{"router_score": "sigmoid", "routed_scale": 1.0, "balance_loss": 0.012, "balance_bias": false, "init_std_router": 0.0127, "beta1": 0.9, "batch_tokens": [65536, 131072, 196608], "dataset": "wikipedia_en"}
Below are experts of layer 11 (counted from 0) of a mixture-of-experts language model. Rows are named router (the router's row for the expert), gate (a neuron's input weights, with its number), up (a neuron's input weights, with its number), down (a neuron's output weights, with its number) and show model dimensions 0-255. Each number is 128 + 24 x the weight over its row's rms, rounded and kept within 0 to 255.
After each expert's rows: a language model's description of what the expert responds to. This comes from a sample of Wikipedia text that the model never trained on.

# expert 37
router [107 155 116 119 163 129 117 140 134  99 123 120 177 116 166  85 102 122 126  42 147 125 127 146  83 127 132 135 160 160 133  91 129 119 141 121 142 113 130 125 122  87 109 135 124 111 107 187 138 122 109 126 129 123 176 152 123 132 156 113 164 113 136 146  87 126 163 174  82 122 146 153 122 101 148 116 155 102 160 136 182 136 145 150 129 122 182 144 155 154 152 150 104 112  77 138 126 140 108 124 106 122 138 127 132 119 105 136 148 133 149 106 127 142 109 129 153 143 159  87 156 101 115 113  77  94 134 141 118 108 102 120 156  81  60 133 123 123 124  72 119 107 123 131 125  82 167 100 117 159 152 130 115 157 113 121 102 129 138 152 113 133 149 103 145 111 106 112 163 100 131  96 144 126 127  87  93 147 147 120 121 129  99 105 110 135 137 137 118 137 139 131 120 123 140  94  86 157 112 147 136 123 123 104 118 133 145 112 152 126 107 145 170 131 137 105 170 122 122 113 166 142 178  75  91 136 160 148 135 183 111 134 127 176 143 111 165 142 112 105 143 126  90  94 108 109 115 155 108 151 162 131 117 115 166 137]
gate0 [117 141 137 136 121 171  69 137 121 106 132 151 162 136 114 154 133 115 146  93 148 107  88 133 107 127 134 145 115 132 128 149  80 127 113 115 137 185 105 125 166 166 119  87 153 111 109 173 114 101 168 134  95 129 139 131 132 136 148  87 114 158 131 127 159 132 112 164 132 135 164 124 132 111 109 117 125 127  98 108 120 142  72 115  88 126 152 130 168 119 135 144 127 135 144 140 138 157 108 124 105 123 143 143 120 155 134 120 107 123 170 139 118  64 117 107 130 146 121 132 145 136  99 147 119 108 104 134  93 135 128 120 122 114 127 166  73 111 107 162 148  98 119 129 131 102 167 111  79 117 144 144 113 104 140 126 129 168 121 190 113 113 107 102 185  90 134 107 153 133 130 105 132 153 160 147 131 139 162  75  89 145 115 164  63  91 128 144 119 132 134 141 194 118 140 120 131  87 154 171  89 139 128 115 119  90 131 102 123  78 132 139 192 137 170 133 114 116  91 148 105 139 102 133 112 115 143 151 118 134 157  91 108 157 128 106 147 117 134 112 121 106 143 140 100  99 119 164 117 153  90 108 126 112 145 152]
up0 [107 141 141 141 134 117 186 121 117 119 130 109 137 140 125 141 103  96  89 144 129 123 143  90  92 125  97  86 105  96 146 143 102 165  98 157 133 103 145 111 124 126 122 139 112 119 128  97 162 152 104 101 137 157 132 117 154 154  77 118  96 131 154 125  84 116 155  98 164 130 142  76 132 127  98 129 119 137 115 140 182 110 161 149  97 108 109 146 140 129 130 118 157 117 101  93 105 131 116 152 126 156 102 117 179 116 158 165  84 128 116 188 154 134 147  93 157 106 108 112 134 149 163 116  80 139 103 159 147 157 162 125 122 150 123 178 125 122 148 133  85 156 142 129 148 145 121 149 114 138 148 117 138  96 153 119 121 113 144 106 136 148 147  97 172 152 142 157 108 115 142 152 119 120 106 127 124 132 129 176 127 132 159 120 138 162 103 101 164 157 136 114  91 146 106  89 108 147 100  90 136  95 133 102 170 177 133 121 117 164 143 100 104  76 135 159 126 113 161  94 118 109 147 106 121 180  97 115 131 131 121 170 172  97  89 146 114 150 115 121 131 144 153  83 161 107 144  89 135 121 108 137 120 143 122 120]
down0 [142 161 129 115  92 102 133  95 110 122 133 107 125 108  89  77 165 136 147  96 138 147 162 120 132 121  91 104 111 122 134 127 117 132 127 168 170 132 174 144 112 133 150 162 107 163 125  81 152 132 137 144 156 129 129 160 127 127  86 100  65 122 145 140 114  89 157 125 128 153 138 158 149 119 177 109 104 111 138  98 128  93 150 137 164 144 153 167  98 148 124 106 109 146 154 143 142 129 165 140 143 118 109 115 121  88  98 153 114 103 135 139 155 110 134 150 116  98 145 141  97  90 112 136  95 151 121 127 126 124 119 147 129 176 124 185 129 131  97 142  87 135 131 156 131 118  76  81 146 124 142  96 175  99 152 150 120 149 117 118 167 116 118 113 151 176 117 125 134 140 160 135 147 114 119 151 130 106 163 124 106  90 127 154 122 157 101 154 118 192  87 147 123 143 123 123  93 133  92 152 189 151 147 141 141 134 110 113 131 119 114 163 139 151 140 135 149 104 167 120  75 153 136 143 153 179  91 142 159 185 123 138 126 147 161 146 137 103 119 157 115 149 138 121 169 112 117  89 116 133 158 127 128 131 120 139]
Ordinal numbers and nouns right after the or a, such as third, sixth, upper, Academy, Channel, plus Roman numeral I in taxonomy lists.

# expert 40
router [148 115 127 130 124  91 165  92 116 113 123 137 129 143 133 132 197 130 116 116  97 148  81 106 145 116 155 153 145 123 162 110  95 101 110 126 175 166 148 132  99 116 134 121 163 169 126  44 111 139 148 129 138 101 184 125 128 106 142 129 145 123 115 122 132  84 101 127 131 127 171 144 145 169 148 108 117 119 138 107 117 145 166 118 156 123 115 153 106 139 109 113 160  92 152 119 121 132  50 120 118 111  92 196 136 153  94 141 110 143 152 127 134 138 151 123 133 115 125  88 133 143 138 113 131 117 130 143 150  95 157 161 116 150 110 184 130 119 139 155 110 140 120 110 105 148 124 102 129  97 150 149 139 103 106 127 157 112 112 149 105 125 146 101  79 123  82 138  97 122 135 120  69 116 102 137 162 105 106 149 142 146 128 136 116 146  71 221 100  86  85 151 129 115 123 128 134 124 116 158 128  92  97 107 123 136 123 112 137 129 129 124 121 123 154 126  91 143 123 141 107 121 120 143 141 108 157 107 124  99 158 110 138 124 157 134 114 123 151 125 124 128 142 127 177 130 126 106 121 130 181 167 122 160 113 154]
gate0 [134 108 187 128  97 115 149 125 125 122  90 118 146 141 143  77 171 109 135 120 134 133 156 114 144 110 142 131 119 162 148  99 136  96 101 131 136 123 135 134 133 124  99 139 159 137 105 121 113 154 111 100 151 169  70 125 121 133 106 143 120  71 114  83 113 117 137 191 131 129  92 107 129 138 158 108 128 122 132  80 139 100 134 104 118  72 116 164 134  70 118 139  90 138 122 120  74 101 102 196  97 128 122 127 110 160 104 141 119 115 116 110 128 139 165 126 104 122 155 102 133 121 149 125 121 120 151 146 150 162 116 153 116 142 112 142 157 127 190 113 142 164 120 131  97 142 152 132 137 123 162 132 135 140 127 141 133 105 130 124 123  97 158 143  98 127 138  74 110 181  85 118 152 117 115 158 152 130 128 109 111 175 127 155 167 131 108 117 121 107 129 131 134 139 149 147 116 118  78 178 112 178 156 163 109 119 159 147 131 120 140 123 104 113  96  62 111 135 114 145 111 151 136 126 149 138 142 119 124 110 140 133 124 113  92 116 132  98 115  68 169 129 125  83 123 120  94 112 123 173 169 171 139 124 138 123]
up0 [123  95 159 141 185 132 102 119 126 117 152 153 133 112 137 149 114  87 141 122 116 138 107 164 108 133 159 113 140 109  97 114 121 126 145  95 134 134 131 137 145 116 123  90 161 101 120 134  92 103  89  89 128 149 154 107 126 125 157 134 136 106 164  72  61 137  87  83 102 123 116 128 130 146 150  93 123 100 123 131 121 105 132 152 139 139 157 122 163 159 172 148 164 118 141 156 127 102 135 145 124 195 168 128  92 147 124 141  88 116 110 153 187 177 100 134 106  96 123 121 140 111 133 137 137 140 104 160 126 131 105 131  75 126 154 120 117 178 135 138 108 110 182  98 158 157 143 133 106 154 117 140 163 114 108 144 116 157 150  88 137 138 141 128 121  80 136 153 137 130  89 127 151 129 156 122 117 155  97 107  98 140  97 138  93 102 141 124 114 132 133 170 138 120 136  87  87  98 109 118 127 135 113 121 111 118 121 164 113 161 120 118 143 171 136 138 126 122 117 114 129 115 140 129  96 141 116 146 145 153 129  78 142 127 114 108 121 100 181 131  67 112 147 141 114 144 197  87 139 135 139 101 100 146  94 138]
down0 [117 121 108 173  98 154 107 106 129 127 181 145 145 124 172 108 100 137 147  80 158 113  88 121 142 106 135 145 111  95 131 114 116 105 114 119 137 116 147 125 168 169  95 169 128  97 120 154  94 145 122 127  99 163  95 101 120 126 135  79  82 127 127 125 119 150 127 124 122 132 148 109  96 169 176 115 124 120 126 152 106 153 150  99 160 112 142 148 113  98 155 143  99 111 114  92 134 171 144 142 152 124  98 113 113 110 115 116 139 110 125  99 103 119  96 124 128 138 143 130  94 100 141 146 123  93 150 130 150 177 135 103 130 117 113 154 115 174 100 149 129 158 194 145 160 174 133 130 148 137  98 132 102 139 150 117 152 116 105 178 142 116 154 107 132 114 146 127 135 151 133 135 171 130  97 178 141 136 139 101 143 107 126 122 132 107 144 132 116 147 107 114 127 150 126 119 107 125 172 106 186 137 155 146 136 112  91 119 154 161 145  99 109  87 143 120 115 148 131 122 139 162 107 113 109 136 104 106 134 101 164 190 126 138 133 144 187 136 125  92 127 145  97  52 129 175 149 148 113 114 113  98 163  94 117 155]
Line breaks and punctuation in tables and lists, plus prefixes such as Un(ification), inter(spersed), Comp(lete), and LaTeX markup in formulas.

# expert 21
router [138 120 128 123 143 152  72 142 138  99 114 154 120 119 163 108 175 131 121  87 129 117 158 133  93 108 159 116 148  87 137  77 132 136 161 102 161  54  99 112 110 107 110 141 130 109 116  47 122 136 119 127 121 118 142 100 128  77 147 135 119 121 140 143 132 123 166 157 139 169 125 124 120 119 126 122 173 121 145 141 124 193 171 135 154 104 144 158 141 150 146  83 126  99 132 157 129 149  96 143 125 175 120 134 127 117 111 131 134 139 141 115 126 138 139 123 176 153 134 132 135 125 113  92 117  99 140 169 184 134  98 103 121 105 116 119 142 143 135  80 150 133 114 103 151 152 118 152 101 108 141 107 139 119  98 106 135 121 132 152 108 117 111 118 131 120 136  96 119 144 137 120  62 130 172 122 115 143 119 111 157 116 177 108 142 126 154 106 115 108 128 158 136 186 128 114  90 124 127 128 149  72 116 139 114 171 143 126 127 169 160 150 100 174 145 131 145 162 177 144 111 129 146 176 116 117 150  71 131 147  91 139 100 142 118 131 118 126 141 123 135 108 103 112 100 139 175 130 149  97 101 112 130 125 163 125]
gate1 [149 128 129  81 178 131 159 128 104 165 162 156 113 165 143  99 154 137 119 121 121 163 155  91  95  96 151 165 127 183 110 148 115 153 144 147 115 144 120 123 147 101 165 125 164 127  94 122 124 130 103 147 170 121 144 117 148 110 104 127 132 149 138 122 149 136 136 132 143 114 131 131 125  42 131 114 119 136  69 146 127 102  96  95 129 143 152 126 119 123 107 164 136 124 138 162 152 129 135 159 119 130 105 130 115 143 133 100 153 103 192 163 115 116 155 169 155 149 155 108 134  19 110 129 158  98 118 144  96 140 138 135 153 115 144 134 112 169 131 114 116 124 127 142 127 150 107 129 124 146 111 128 136 123 127 154 103 162 140 155 120 150 171 117 106 117 108 160 172 131 166 126 123 107 140 145 101 136 127 120 155 119 117 126 163 154 152 156 157 127  98 147 116 166 131 114 125 138 141 123 127 113 128 137 107 129  77 164 131 122 115 109 109 104 172 160 115 136 143 123 146  89  84 130 135 121 123 152 147 136 140 106 101 156 114  83  86 118  92 136 164 111 135 123  68 142 114 142 198 112 101 117 122 118 118 112]
up1 [131 109  89 123 134  72 115  96 150 109 111 124 110 159 137 102 126 147 186 113 170 161 122 140 108 142  83 117 149 129 152 108 128 130 136 135 124 179 122 101 131 150 117 102 137  94 141 161  70 124 112 147 133 165 119 129 100 159 138  94 127 138 153  98 150 132 154 156 102 122 133 154 114 134 108 130 162 103 137 122 156 109 117 106 131 145 148 143 134 105 111 154 116 106 122 130 120 135 123 133  95 136 105 104 164 148 122 124 100 145 150 124 158 144 108 101 119 161 146  92 141 135 104 176 119 168 124 175  99 128 141 161 141  99 154 121 106  89 160 140 144 107 124 138 118 138 144 116 130 143 128  99 113 157 147 183 160 158 119 107 142 112 125 147 105 115 165 110 157 167 154 141 161 105 107  91  88 123 145 124 158 144 136 122  93 125  76  94 151 135 135 122 186 123 135 112 143  91 155 117 141 137 134 144  83 106  83 153 163  99 149 165 176  97 120  94 117  58 131  94 138 113 131 107 136 111  94 148 146  89 152 164 110 129 117 144 137 107 137 109  74 105 169 108 101 146 106 128 120 168 160 130 145 123 127  93]
down1 [133 173 123 102 137 142 125 103 175 105 114 112 100 127 127 133 118 124 133 106 115 133 145 114 132 156 135 112 156 116 100 170 130 137 149 131 110 140 157 165  67 106 169 121 138 110 143 200 140 138 124 163 136  90 142  73 128 108 109 157 125  99 124 166 103 146 141  92 120 114 124 162 179 124 140 115 135 130 126 147 137 111 101 134 132  96 153 147 135 136  95 137 148 126 103 113 128 115 106 145 119 117  82 183 140 116 126 106  95 154  85 134 147 163 130 106 167 152 112 129 137 136 109 128 144 125 152 158 140 122 134 133 126 120 117 132 132 143 126 176 144 143 102 150 110 124 113 109 146  98  58 106 116 128 141 115 101 156 171 128 130 149 134 143 120  91  84 129 115  90 159 140 174 171 112 133 141 146 170  99 130 141 120 129 141  79 157 139 106  47 142 138 159 118 143 123 164 121 128 130 104 170 112 136 161 116 151 118 114  94 144  99 129 116  75 147 146 145 148 110 155 155 137 106 157  97 127 147 169  90 184 135 110  99 177  96  90  99 138 104 125 146 115 165 119 117 138 106 115 141 144 124 131 149  94 113]
Bare space tokens, mostly in table cells after pipes before numbers, plus odd mid-sentence spaces before a word, as in "drafting elite".

# expert 10
router [120 140 130 132 100 135 148  97 132 124 146 128 120 140 151 121  78 138 123  96 156  92 118 124 140 108 142 118 129  86 116 102 127 123 133 129 104 103 135  76 115 106 157 115 124 143 123 144 113 129 140 141 125 112 163 112 129 153 130 152 103 156 153 102 130 109 145  88 142 167 143 116  87 133 109 168 132 110  82 125 133  98 183 129 126 144 113 119 129  68 114 116 190 147 106 121 141 106 135 101 130 108 141 145 137 113 170 155 130 130 174  92 120 113 105 128 105 151  94 142 122 134 134 116 141 115 133 157 124 115 103 112 170 113 104 138 145 152 126  89 161 130 135  92 145 131 131 150 137 148  93 143  95 146 138 117 128 147 143  92  72 126 126 175 178 159 131 159 154 130 102 138 151 137 165 155 106  99  99 130 131 128 152 148 114 164 160 125 144 149 132 171 119 155 204 166  90  87 134  99 114 143 165 137 127 127 153 119 113 127 147 128 175 139 149  97 118 157 111 127  93  92 136 163  65 160 147 126 148 177 130 119 160 111 129  85 116 128 148 122 110 123 146 129 154 140 118 182 104 130  82  90 102 109 170  93]
gate0 [147 157 176 129 122 127 137 110 148 130 130 110 180 115 121 117 122 121 143 123 113 131 137  99 146 138 119 127 155 139 151 167 184 178 174 149 125 119 135 122 100 177 142 126 215 132 128 168 114 112  90 106 117 149 130 129 105 132 119 117 123 125 148 141 130 152 154 126  81 142  86  78 134  96 113 116 162 163 115 131  99  93 127 128 131 129 128 119 119 143 145 139 142 114 122 123 138 130  81 102  85 188 129  95  71 133 151 132  95 109 166  96 134 135 130 104 155 130 110 136 144 118 122 138 118 124 148  87 129 183 117  67 128  95 118 148 140 142 121 146 160 168 120 193 117 162  96 111 155 115  57 140 121 111 159 125 130 107 179 120 112 127 133 168 108 126 121 146 110 113  95 127 118 137 130 164  95 113  99 130 118 126 138 127 119 164 107 128 156 125  95 158 135 100 138  84 120 108 117 102 131 149 146 142  87 132  52 112 153 125 134  98 125 108 112 146 120 140 122 146 123  93 123 145  97  76 105 157 134 137 133 158 150 147 117 126 128 127 142 117 144 153 122 134 138 156 164 116 137 133 127 131 129 144 156  93]
up0 [ 97 124 140 135  92 171 125 123 187 137 156  97  99 126 110 113 135 114 115 106 127 134 125 115 121 115 152 100 133 127 178 166 139 122 112  94 125 119 160 124 112  89  74 104 168 123 112 105 147 171 136 152 152 138 124 129 113 116  92 106  87 125 125 152 134 165 120 151 141 106 131 171 163 158 175  97 112  93 157  81 126 166 126 118 112  85 127 130 148 133  82 169 136 103 140  76 111 126 113  80 134 115 107  82 123 127 192 107 130 167 147 103  64 114 129 111 125 117 132 124 115 108 125 150 150 119  92 130 146 146 145 150  86 135 116 119 107 136 169 140 125 107 133 107 149 116  72 118 133 113 109 109 148 136 104 124 135 142 127 107 109 117 127 106 107 100 147 130 104 136 124 126 137 132 121 144 114  97 164 173 135 103 149 104 117 136  98 129 164 107 124 135 132 125 100 122 123 130  98  78 166  94 172  92 161  89  82 109 139 110 129 135 115 122 188 137 105 159 142 100 128 162 145 158 130 138 141 139 150 111 129 173 155 101 136 167 135 179 102 106 137 138 147 148 146 109 108 113 140 129 141 122 117  97 154 150]
down0 [ 95  64 127 147 106 114 134 114 148 135 139 107 149 120 120 139 120  97 150 120 172 149 146 106 120 137 131 126 148 145 181 149 113 148 148 148 110 117 145  94 138 132 113 100 127 155 125 109 110 136 120 141 136 148 128 151 151 106 108  80 101  92 112 114 134 122 109 196 225 115 152 116 131 145 110 150 150 135 145 114 135  91 139 102 151 108 167 109 167 136 105 119 121 124 117  95 116 154 118 150 133 141 158 119  74 126 115 168 123 155 140 128 125 142 138  78 163 135 153 115 130 106 130 164 132  97 158 120 148 105 113 123 101 154 133 159  82 134 155 145 163 150 106 142  67 156 102  92 148 111 127 124 134 133 143 158 154 150 128 130 139 143 111 137 106 125 174 131 116  72 133 146 157 113 118 147 159 142 127  61 148 129 105 140 105 162  64 106 136 152 131 153 136 184 104 110  92 114 118 148 117 139 100 132 126 132 143 145 111 132 138 117 113 104  99 121 164 150 136 109 132  97 153 134  98 139 185 115  87 120 159 121 134  83  97 157 105 107 147 111 118 105 103 139  90 104 161 118 152 144 110 124 114 117 101 126]
Abstract nouns after "the", often followed by "of", such as construction, study, performance, employment; also -ism/-tion endings and History/Reception headings.

# expert 42
router [135 147 152 111 194 136 169 122 130  97 130 108 124 109 118 125 143 102 153 111  80 175 122 112 113 119 138 145 168 111 173 139  95 136 149  51 174 155 160 135 108 164 130 156 150 133 144  95 117 105 137 131 133 139 154 144 134 125 110 157 131 139 113 122 151 124 118 113 139 117 132 138 122 183 140 114 136 130 155 106 112 134 155  47 156 155 118 151 110 127 101 145 137  99 121 114  99 102 106 123 109  87 106 161 168 129  97 148 121 122 160 140  91 159 152 110 102 130 136 100 131 147 109 113 167 113 137 143 128 154 121 138 132 125  90 131 130 100 119 155  98 129 110 155 128 138 134 108 126 110  84 142 110 104 135 190 133 149 159 130 100 159 128 122 134 140 120 122 121  95 152 129 135 119 176 130 170  87  91 124 125 108 149 106 171 164 114 156 109 115  45 169 141 132 126 126 148 117 119  93 157 103 104 114  96 139 132 111  81 153 117  88 111 112 162 131  97 113 116 166 118 145 107 136 130 108 138 129 129 126 147 117 156 109 138 171 120 118 162 135 116 163 129 145 151 159 129 111 132 148 172  98 134 170  89 116]
gate0 [141 149 122 141 155 145 115 122 145 152 135 104 122 121 116 100 124 142 133  64 126 113 150 179 109  97 124 126 158 137 137 160 103 139 160  63 127  94 144 108  89 108 156 135 163  90 103 114 119 113 112 149 137 112 121 121 117 156 114 110 121 134  91 106 114 136 183 117 121 150 134  88 148 144 116 105 179 151  67 110 119 108 122 150 133 112 107 124 134 118 140 140 128 119 141  83  94 102 104 155 134 146 129 175 111 182 113  98  93 110 111 119 171 126 133 103 127 164 163 147 133 126  98 101  87 137 147 126  91 114 142 117 159 148 115 151 119  94 132 114 121 145 104 146 145 122 190  91 112 156  88  83 104 123 103 102 127 106 124 130 180 133 115 133 146 132 103 108 131 136 131 139 106  74 102 119 152 110 131  84 107 128 101 123  71 161 121  96 116  85 109 111 111 146 136 130 129 155 135 123 170 159 129 140 128 123 118 119 152 127 132 115 141 153 116 145 112 120 129 186  69  99  87 107  98 139 135 151 121 124 151 160 107  89 136 135 173 158 110 125 157 100 135 161 118 117 160 157 108 139 131  87 119 133  97 130]
up0 [ 92 136 178 130 114 126 132 125 104  93 100 132 125 154 111 146 146 101 135 143 112 150  88 126 135  81 138 119  97 105 122 134 122 149 145 166 125 144  98 177 226 117 145 105 136 107 171 121 126  91 116 133 170 160 149 121 116 136 130 145 121 130 172 109 134 128  99 123 119 100 139 113 108 130 129 120 120 109 145 137 126 177 101 122  76 123 107 134 161 155 127 118 146 100 119 147 156 100 145 141 168  82  90 124 133 147 138 117 142 132 147 158 130 150 128 134 110 125 129 105 133 115 138 136 149 132  78 104 136 151 126 123 134 141 130 150 151 148 163 127 135 158 132  74 135 132 115 131 121 148 123 168 117 149  98 169 140 160 182 125 101 145 116 130 154 131 125 133 147 157 155 121 130 163  94 143 112 169 151 151 121  91 128 133 141 104  94 157 137 157 179 142  76 131 119 142 128 166 102 124 101  74 102 136 132 109 129 135 148 116 130 176 143 112 131 151 112 125  95 149 154  79 153 159 167 174 130 102 146 140  89 103 151 118 147 155  83 141 115  94 123 149 127  71 155 166 147 133 124 134 155 161 119 165 160 141]
down0 [147 127 142 107 112 140 142 128 111 114 125  92  97 118 106 141 111 141 126 134 128 125 152 110 120 160  59 152 101 167  77 135  75 117 160  69  78 112 126 137 159 135 118 189 143 125 148 106 177 154 121 126 126 139 107 129 147 160 129 134 100  78 112 136  96 114 143 119 103  97 132 128 150 112 147 137 152 116 103 113 125 131 120 128 117 173 116 130  87 109 147  98 123 141  95 117 125 132  90 159 138 103 121 147 183  85 108 123  82 157 136 157 116 117  72 164 144 137 124 140 145 136 133 116 129  97 147 117 125 115 129 155 108 142 152  96 178 137 110  88 137 104 111 128 127 113  75 148 114 153  82 131 173 106 100 167 116  73 150 121 120 151 156 144 150 138 118 157 141 107 116 165 120  72 116 110 106 137  85 130 130 144 103 121 116 143 129 107 106 124 100 134 137  68 126 167 151 147 155 115 144 109 139  94 130 131  97 142 125 166 144 130 169 120 135 124 117 136  77 155 153 122 120 141 150 137 127 118 144 185 149 130 120 125 158 149 140 144 116 142 135 165 145 141  67 111 108 137 140 142  98 109 148 145 101 136]
Conjunctions and relative words opening clauses, such as that, which, where, though, However, Although, plus line starts in lists.

# expert 53
router [156  98 157 119 169 143 150  86 133 112 157 128 105 129 153 148 182 126 147  67 137 166  47 120 135 119 134 169 132 118 151 131 104  96 121 107 163 108 153 131 141 145 126 123 133 153 153  29 135 140 141 141 106 128 134  94 140 115 114 162 153 163 144 102 157 110 103 137 157 145 114 157 109 159 119 100  96 104 150 135 120 134 145  95 147 138 122 112 155 163 100  98 121  75 137 103 126 107  97 161 110 125 132 146 121 136 110 123 101 135 154 119 129 111 149 102 135 116 135 122 119 151 154  99 139 145 134 164 147 103 157 163 146 132 143 142 136 100 134 131 131 104 101  79 149 138 152 114 131 110 154 152 135  98 138 162 116 144 115 163 138 139 122  41 129 125 128 126 102 107 122 129  73 160 134 167 118  81  95 142 111 110 140 135 159 157 110 156 128  93  94 172 118 145 101 113 131 134 134 127 129 126 128 117 106 144 147  88  83 123  64 102 131 127 137 118 134 135 116 122  69 127 122 155 138 154 172 109 111 120 136 111 149 117 142 180 123 119 124 121 114 115 150 127 160 134 117 140 101 117 123 133 131 156 153 116]
gate4 [118 126 108 112 197 105 120  85  76 135 140 144 154 136 149  64 162 133 154 103 138 142 124 138 166 118 109 155 119 136 137 119 122 134 126 119 142 128 131 137 148 149 141 175 130 140 124 116 103 135 138 114  90 114  94 140 140 102 142 108 134 146 105 102 136 109 187 153  92 174 160 121  92 163 169 128 109 100 143 101 107 108 129 139 140 113 126 162 136 153 135 161 123 109 149 131 134 165 135 149 139 130  87 126 164 183 127 117  81 137 104 120 128 110 169 129 143 170 121 147  82 117 123 118 117 180 169 119 121 116 168  97  98 167 114 142 125 148 134 145 132 150 129 139 122 161 184 136 138 174 101 148  91 146 144 142  75 168 116 148 130  87  99  92 116 118 192 143 140 111 114 123 118 148 126 147 143 107  91 141 119  97 116  96 110 161 137 140 128 129 123 128 112 128 164 122 129 144 166 115 149 126 131 121 132 113 118 107 104 124 113 109 116  88 127 120 110  83 131 136 136  89 143 122 164 151  88 169 138 156 127  92 112 129  97 125 173 123 176 127 108 167  99 158 157  93 124 103 105 134 116 131 141 115 123 168]
up4 [149 128 111 114  94 119  55 155 133 126 137 142 113  98 130 121 120 133 131 153 138  84 125 151  82 125 119 121 125  78 113 130 123 124  68 122 134 154 111 138 145 120 118 143 121 172 124 144 138 100 156 159 101 113 136 121 145 136 146 118 151 127 108 132 169 143 173 171 128  70 133 160 133  89 115 136 138 117 157 120 105 140 114 168  90 104 163 156 102 100 133 104 134 151 100 134 153 133 122 100 152 122 127  97 107 105 136 127 164 156 122 154  80 110 111 104 125 107 136 132 152 115 101 122 102 101  91 138 120 117 123 150 133 118 150 121 139  98 123 156 144 127  78 102 142  62 107  87 135  84 166 136  86  90 165 111 145 123 143 104 106 111 147 163 147 162 117 104 112 136 127 132 142  91 128  87 143 139 197 123 108 174 151 132 137 100 137  98 172 114 136 129 129  97 159 154 138 166 141 126 101 116 120 159 120 116 109  91 111 169 109 119 153 114 138 116 140 113 124 133 133 189 122  83 113  91 166  94 116  98 116 147 118 127 135 127 157 176 139 144 132 124 158 160 122 102  81 113 128 110 139 123 108 135 139  86]
down4 [190 148 133 163  59 128 128 125 107 152 147 122 178 127 110  96 118  95 132  99 165 153 114 120 123 170 139 101 182 129  75 134 116 126  93 137 156 156  86 139 145 149 134 161 129  99 138 176 151 123 127 106 118 116 143 107 155 131  93 146 121 154 134 127 117 125 114 139  91 128 121 169 125 105 122 150  80 108 104 157 163 123 126 119 124 108 147 166 106 118  97 112 126 151 163 136 156 122 167 187  62 117 125 172 176 103 139 136 161 158 150 140 133 124 138 146 110 123 127 127 106 146 114 144 113  96 143 143 102 173  90  89 170  93 139 149  92 125 137 102 157  92 120 127  93 117 146  76 131 111  82 110 124 129 146 107 169 152 127 126 127 111 144 132 139 121  95 148  94 127  94 130 104 125 118 157 140  98 134 148 105 155 148 125 131 126 125 116 129 109 116 143  99 125  84 137 117 154 135 144 131 128  96  95 138 105 147 136 131 126 146 155 123 139  99 176 125  93  97 146 105 118 176 125 118 109 127 100 114 150 112 127 116  92  99 111 152 109  83 136 138 119 136 137 102 162 100 107 119  69 110 122 110 127 146 116]
Line breaks ending sentences, list items or table rows before headings or new items, plus linking verbs became, consists, is.